From a checkpoint of a small mixture-of-experts model trained on Wikipedia: vocabulary 16384.
Below are experts of layer 7 (counted from 0) of a mixture-of-experts language model. Rows are named router (the router's row for the expert), gate (a neuron's input weights, with its number), up (a neuron's input weights, with its number) and show model dimensions 0-95. Each number is 128 + 32 x the weight over its row's rms, rounded and kept within 0 to 255.
After each expert's rows: a language model's description of what the expert responds to. This comes from a sample of Wikipedia text that the model never trained on.

# expert 20
router [179  85  88 115 124 139 178 127 163  82 137  58  51 149 156  96 139  82 116 108 169 105  95 142 104 118 119 126  83 101 104  59  91 136 191 129 127 108  89 120 149 170 168 138 130 138 170 173 168  87 125 126 134 112 133 102  77 147 101 123 125 163 153 148 134 168 146 136 143  85 124 151 185  97  70  92 107  97 127  96 149 153 171 166 111  90 156  71 124 156  73 123 103 100 104 157]
gate1 [ 77 125  81 111 151 101 164 138 132 117 125 131 103 126 133 162 155 105  96 130  81 119 171 125 113 173 186 140  80 180 138 151  90  93 126 106 140 109 184 151 154 141 155 173 121  71 130 126 111 124 117 161 122  71 172 110  98  90 131 162 132 133 145 144  67  93 152 152  46  31 101 113  78  91 140  95 104 127  81  95 101 142 151 142 115 152  80  90  72 143 155 164 112 143 136  95]
up1 [155 134 150 122 149 122 185 157 121 110 133 150 109 151 150  83 168 129  87 123 130 170 106  64  89 132 160 103  87 143  41 218 114 148 126 130 128 149 114 115 143  92  99 163 171 107  96 159 137 192 114 144 113 110 137 137 119 125 108 172 148 123 129 138 143 137 200 139 167  71  83  83 116 123 101  84  63 111 132 134 187  33 118 142 120 141 126  80 139 127 121 149 125 123 165 163]
What it handles: Adjective suffix completions. Word-final adjective endings and whole common adjectives, such as -able, -ical, -ature, -ential, modern, possible, often after is or was.

# expert 63
router [ 60 144 110 110  86 112 118 175 167 120 143 157 167 162  80 119 151 105 129 112 177 140  64 102 108 183  82 104 167 119 180 114  95 126  76 134  74 181 141 154  86  87 145 133 119 136 163 131 190 112 124 135 164 165 120 157 107 105  80 154  47  84 104 146 132  99 100 201 131 108 165  91 134 136 119 120 182 150 154 110 165 122 110  83 110 151 144 174  95 151 125 115 106 119 113 152]
gate0 [ 83 133 154 130  72  60  89 166 139 172 123 203 121 119  55 150 180 175  97 162 155 154 104 139 112 126  72 111 124  54 110 130 121  96  94 127 152 110 123 150 145 118 170 131 169 124 147 150 172 188 132  99 163  93 157 148 130 107 108 124  95  94 106 138  96 150 135 142 164 122  90  85 136  98 105  75 123 117  96 113 148 126 152  90 156 173 131 142  80 173 132 102  74 126 109  61]
up0 [149 135 125 105 127 132 109 100  97  58 117 112 175  85 153 119 128 166 156 110 105 135 193 139 176 115 143  99 143 148 121 114  58  64  92 128 154 161 110  66 138  80 135  76 125 127 147 174 173 107 150  59 136 102 110  92 103 167  83 128 137 146 137  72  65  98 113 132 144 135 164 159 144 147 124 135 110  97  86 179  73 185 142 119 116 105 131 135 112 185 151 125 168 193 114 137]
What it handles: Word pieces after initials. The second piece of a common word after a lone first letter such as f, t, b or c, as in f-ossils, t-ufts, t-acit, c-autiously.

# expert 18
router [103 124 107 103 120 131 104  99 131 139 148 117  96  92 179 161 143 128 176 151  89 130 141  73 107 178 110 103 118 107  92  75 114  69 172 121 137 164 100  93 120 133 124 192 138 179  96 147 116  73 162 147  98 106  58 124  81 174 118 153  68 136 146 173 175  80 134  93 137 133  93 164 144 168 169  96  74 154 100 143 116 124 174 106 123 114  89 154  72 181 178 109 142 127 113 157]
gate1 [112 104 143 188 102 157 141 180  95 132 147 128 144 141 185 122 106 126 140 166 117 127  69 176 119  90 129 129  85 109 145 108 216  80 130  65 168 162 103 156 114 123 100 108 126 122  92 138 139 127 121 150 137 124 117  66 141 145 125 140  67  93 168 146 154 122 170  56 131  58 102 114 165 104  98 124 108 128 129  98 121 171 152 135 107 134 140 204  73 115  40 140 136 135 122 109]
up1 [144  77 122 208 147 156 109 138 162 119 150 156 132 117  93 120  95 124 151  88  99 155 128 140  91  87  66 173  84 155 162 117 129  30 143 152 115 149 138 184 112 170 135 120 120 158 106 110 103 112 123  89 129 192 152 144 152 120 169 126  75 161  54 154 115 151  94 123 151  79 128 128 145  79 140  94  75 167 141 139 127 111 122 108  95 110 151 171  76  73 152 128 132  72 104 122]
What it handles: Colors, medals, table cells. Color and award words like red, Gold, Silver, Star, Best, mostly in medal tables, sports results and other pipe tables.

# expert 14
router [137  81  83  83 131 129 140 107 152 116 104  84  99 118 137  41 136  87  34 181 144 134 121  97  96 102  89 165 107 139 133  84 137  76 122 111 115 144  85  95  72 137 101 172 123 111 183 144 139 106 116 149 127  82 153 123 117 138 155 160 131 109 129 186 110 132 140  73  89 101 145 153 171 136 107 126 141 110 136  72 135 147 170  99 100  75  64  94 119 113 107 126 139 157 193 169]
gate1 [174 104 121 128 111 125 140 194 100 165  72 138  62 155 207 128 137 103 165 129 140 165  95 167 129 147 133  83  94 127 166 164 118 115 158 138 206 165 122 124  83 139 119 139 104 127  50 159 139  85  93 158  91 147 179 177 137 102 156 173 114 116 117 142 149 110 161 129 115 145 162 146 105 156 104 171  84 176 124  64 169  81 142 156 109 160 166  99 126  86 125 143 101 147 134 134]
up1 [180 119 132 102 122 158 140 111 144 154 129  59 128  95 179  91  97  72 150 143 181 106 173 180 119 109 135 112 157  95 176 195 130 157 144 161 138 206 112  93 131 181 156 163 133 100 158  93  83 134 158 112 126 158 191 141 126 132 133  64 137 125 205 148 147 139 125 153 126 157 114 168 145  81 134 118  86 110 108 135 112 123 190 149 143 157 156  80  94 154 178 103 114 100 149 125]
What it handles: Descriptive adjectives. Common descriptive adjectives placed before a noun, such as large, political, local, traditional, female, other, often after of, in or a.

# expert 2
router [112 119 100 109 135  79 153 104 148 180 111  63 157 135 115 159 143  60 172 112  77 117 113 142  74 143  95  98 158 183 108 150  93 126  98 161 139 118 141 112  83 153 114 182 153 173 150 145 140  95 160  39 175 141 113 123 142 133 170 110 129 159 133 135 114  98  96 135 138 103 121 152 164 150 127  97 146 130 128 149  65 174  95 141 151 227 159 137  92 148 109 161  70 137  91 145]
gate5 [149 144 147 118 135  76 127 184 158 146 135 129 105 128 106  70  86 134 121 112 186 125  75 158 153 111  77 138 145 171  96 107 124 123 121 148 142 109 109  89  93 141 132 137 134  62 113 131  70 114 108  95  88 149 179  85 103 134 153 137 157  92 138 105 126 176  95 144 157 121 142 139 124 166  96  75 174  72  95 102  52  93 144  74 148 164 169 181 170 195 129  93  91 115 166 106]
up5 [156 114 120 135  92 157 161 161 178 118 146  91 109 123 161 124 152 152 115 118  92 110 132 112 125 108 154 145  88  66 134 131 106 191 125 115 130 147 172 146 107  59 156 105 125 113 168  89  88 143 138 182 176 100 159 143 100 146 141  83 170 158 164 157  73 192 199 110  77 194 107  88  86 111 113 100 124 132 123 145  93  82  88 122 127 219 124  94 162 107 129  99 127 141 104 121]
What it handles: Mid-word fragments after prefixes. Word pieces right after a prefix like un-, inc-, pres-, re-, pre-, e.g. inc-ap-able, pres-um-ably, re-th-inking, f-at-wa.

# expert 13
router [ 63 159  84 168  81  80 139 137 174  70 137  52 158 147 128 115  93  73 127 116 204 157  64 118 124 117  89 145  90 119  93 116 154 132 123  79 116 118 169 119  71 106 175 139  93 163 143 130 160 111 122 136 174 139  87 132 100 106 169 102 147 103  95 158  65 145 127 125 142 133 181 164 131 152 127 130 178 144  81  91 158 178 127 120 133  90 107 102  81 105 135 143 105 123  93 139]
gate0 [ 99 145 151 110 103 132 145 141 106  97 112 129 140 119 124 152 110 121  69 122 123 104 142 120 110 133 129 160 100  95 137 169 134 123 157 186 161 112 158 160 209 208 150 111 105 124 185 161  68 146 100 145 111 168 137 108 119  74 109 194 160 128 112 108 197  95 179 172 142 132 133 116 111 123 121 106 103 134 117 192 173 224 114  90 142  84 147 116  95 124 111 114 164  92 177 167]
up0 [121 115 122 101 129  71 116 121 142 164 141 141 182 123 123 141  67  98 144 123 172 110 195 131  96 196 127 121 116  69 128 120 148  95 138 116 162 129 123 160 129 106 118 129 140 148 181 159  92 179 164 128 139 130 175 179 103 199  61 152 143 167 110 141 134 112 149 101 140 142 114 196 163 124 107 149 190 116 113 160 188  93 116  72 110 143 101 165 129 158 170  94 193 109 180 126]
What it handles: Word-initial stems. First pieces of longer split words, mostly scientific or academic terms, such as molec(ules), gener(ation), equ(ation), diagn(osis).

# expert 38
router [ 54 170  77  77 101  84 151 132 142 168 142 129 118 125 114  83 145  84 177 110 101 139  96 215 109 175  99 126 149 102  88 163 123 126 148 147 106 113 136  86  98 154 111 175 156 132 106 163 138  65  94 123 156 175  91 136 104  90 131 151 149 127 138  94 132  84 152 114 156 124 182 180 139 119 173 128 157 178  57 133 121 130 129 172 139 105  69 150 100 174 144 171  99 149 120 138]
gate0 [ 95 153 195 149 201  99 141  74 183  93  87  77 130 114 153  85  81 169 171 169 136 129 144 115  98 134 146 156 158 157 172 115 128 115 180 178 139 190 120 101 112 150  93 166 168 132 122 129 112 136 120 138 140 191 122 141 177 115 125 152 129 134 141  98 112 208 140 108 147 110 152 199 166 151 148  98 137 186 116 133 118  96 145 102 141 184 131 157 134 104 185 118  93 118  96 127]
up0 [157 160  99 111 136 119 145 141 140 180 159  72 135 118 143 135 114 122 182 115  96 129 154 128 116 209 102 115 112 142 154 103 110  77  93  94  79 106  68 137  98 139  84 102 136 172 114 121 127 167 167  68  67 127 108 139 174 156 111 165 121 147 133 110 117 113  97 163 100 125 160  41  92 121  83  93 131 110 176 138 161 138 122 134 104 117  93  90 218 111 145 100  63 123 118  90]
What it handles: Lowercase word-start pieces. Lowercase opening pieces of ordinary nouns and verbs in running prose, such as st, pl, cap, clos, poll, e.g. per cap-ita.

# expert 0
router [185  71  70  93 130  81 108 115 119 183 115  88 133 130 165  28 116  65  99 139  80 121 126 137 166 162 118 106 133 137 107 107 154 128 121 119  98 122 109 111 136  88  83 137 150 145  92 143 130 120 120 142 145 107 140 142 144 147  68 158 105 138  92 175 136 157  88 151  88 120 171  98 157 117 156 113  99 111 160  94 207 184 181 114  93 120  82 119 126 156 157  94  99 153 163 185]
gate2 [131 146 162 114 147 181 110 170 135 113 119 131  99 221 110 111 139 113  88 159  94 115 132 139 177 116  97 156 123 106 128 165 113 147 121 117  35 144 121 133 138  96 142  57 133 183  90  38 110 136 102 124 127 154 115 116 166 101 128 147 148 108 109 128 151 200 127 161 107 109  83 115 169 133 147 132 121 172 149 106 163 133 160 111 169 116 127 131 157  61 187 176 113 197 141 109]
up2 [113 126 129  96 123  95 105  74 107 192 101 123 139 138  89  93  46  80 100 151 152 172 146 109 142 124  77 143 140 156 156 138 190 147 135 122 167  77  50 121 192 108 151  91 142 150 124 114  72 137 161 120 150 119 137 125 142 162 171 148  76 117  98 140  98 186  92 133 128 118  99 112 149 114 178 114 125 119  90 127 147  91 141 133 139 103 113 136  99  79 187 187  61 128 126 177]
What it handles: Adjective and participle endings. Descriptive modifiers, often hyphenated compound endings, after a or is a: half-hearted, slow-moving, side-scrolling, small, large, -based.

# expert 29
router [187 126 117  76 144 115 186 107 138 116 165  89  84 136 133 185 149 130 101  99  81 140  76  67  90 158 179 102 132  93 101 152  80 127 156 166  98 149  83 151 165 131 122 122 149 104  73 113 126 113 122 119 134 134 176 152  81 190  98  85  49 127 159 145 134 122 153 121 148 148 103 146 157 128 134 147  90 136 116 216 113  94 129 123 160 160 147  91  76 139 172 128  99 148  91 161]
gate0 [123 108 130 149 109  80 180  84  53 171 160 131 136 119 173 113 129 118  69 161  98 117 133  49 143  95 165 147  96 104 105 141 126 144 117 153 132  85 106 160 142  78 130  81 129 137  72  97 174 142 146  95  50  91 171 125 120 136 124  93  74 157 140  73 135 127 135 115  67 141 127 121  78 122 117 184 111 144 105 201 108 133 179 132 143  97 194 146 131 103 146 156 132 126 146 118]
up0 [ 99 130  99 116 112  98 156 124 194 105 115 140 139 111  75 162 141  86 127  87 130  76 160 173 112 150 118 121 121 136 200 143 127 122 178 135 138 104 174 154  66 132 127 133  71 169  95  99 112  74 102 114 119 144  81 133  69 157 159 144 148 127  75 148  98 202  81  71 161 158 178 146 141 103 184 157 117 122 104 150  93 150 139  96 103 154  74 108 101  82 137  98 134 113 147  80]
What it handles: Capital R and G. Letter R or G starting a word, often after a space, pipe, comma or hyphen, plus the piece right after R, as in Rotten, Romance.

# expert 53
router [170 172 111 139  85 180 128 137 149  60 173  69 192 155 100 134 138 120 122 138 124 118  81 140 181  84 121 105 136 123 107  72 132 178 146  82 208  76 175 116  76  89 150 171  96 113  78 103 128 176 100 105 142 155 134 151 150 114  87 175 153 145 112 129 104 139 174  92 137 134 119  84 152 118 123  98 145 115 144 118 124 117 137  68 173  80 162 100 115 130 121 121 141 173  89 155]
gate1 [137 120 104 188 173 110 162 102 114  89 129  97  87 105 113 107 157 144  91 114 114 111 155 167 108 113 187 178 138 114 182  90 136 111 140  80 147 106 153 184  98  97 120 134 143 187 122  97  96  88 119 114 124  86 113 126  91 118 151 136 157 155 112 154 124 162 180 157 187 216 128 129 123 131 126 112 113 170 188 138 185  98 144  93 152 133 141 114 104  93 194  73 190 120 142  80]
up1 [126 157 187  54  97 111 145 110 127  72 132 173  70  51 120  84 153 114 128 165 105 163 101 141  86 100 133 137 118 104 148 176 128 121 131 168 154 132 126 104 137 140 160 131 140 188 150 104  89  77 113 121  62 110 100 124 128 133 104  80 105 155 108  86 146 152 150 121 126 129  90 162 158  97  86 136 124  96 105 160  87 170 125 146  61  79  93  83 187 155 113 118 129 177 162 169]
What it handles: Mid-word syllables. Inner syllables of rare technical or foreign words, especially taxonomic names, such as ob in opisthobranch, od in Dasypodidae, gen in oxygen.

# expert 25
router [125  73 167 146 121 148 134 175 115 177 150 154 124 176 138 107 100 108 100 112  76 125 119 147 160 127 113 160  94  74 122 123 102 103 124 208 115 188 157 123 120 127  87 110 124 109  70 132 116  80 150  90 117 109 109 110 151 100 109  90 162 183 179 158  89 123 144  96 100 170 166 178 135 122 177 156  90 176 155  58 103 131 158 135  92 111  91  77  76  90 157 143 154 112 156 165]
gate1 [178 139 121 138 132 105  85 146 124  89  83 141  87 159 104 160 126 183  75 169 132 191 117 155 176  74 107 158 137  73 113 145 187 106 129  76 175 138 142  94 110 146 105 134 152  68 114 134 125  52 105 128 145 164 137 137 124 102 161 158 142 137 164 174 132 155 165 120  80 108 109 110  65 144 120 109  86 133 108 181 156  93 104 182 127 117 108 124 182 102  97 176 141 174 169 118]
up1 [149 161 146 130 158 172 126  94 169  78  76 148 130  50 108 172 126 122 125 137  53 178 135 170 122 160 156 198 148 131 137 157 176 128 134 153 132 161 132 100 128 137  68 172 158 105 130 119 161 143 141 133 167 165 137 173 156  84 114 101  99 167  68 149 140 142 197 105  91 141 121 114 134 102  58  98 118 190 192 118 167  75 143 146 146 129 105 151 104 140 124 139 137 116 125 155]
What it handles: Coordinating conjunctions. Conjunctions and linking words joining list items or phrases, such as "and", ", and the", "or", "&", and "to" in from–to ranges.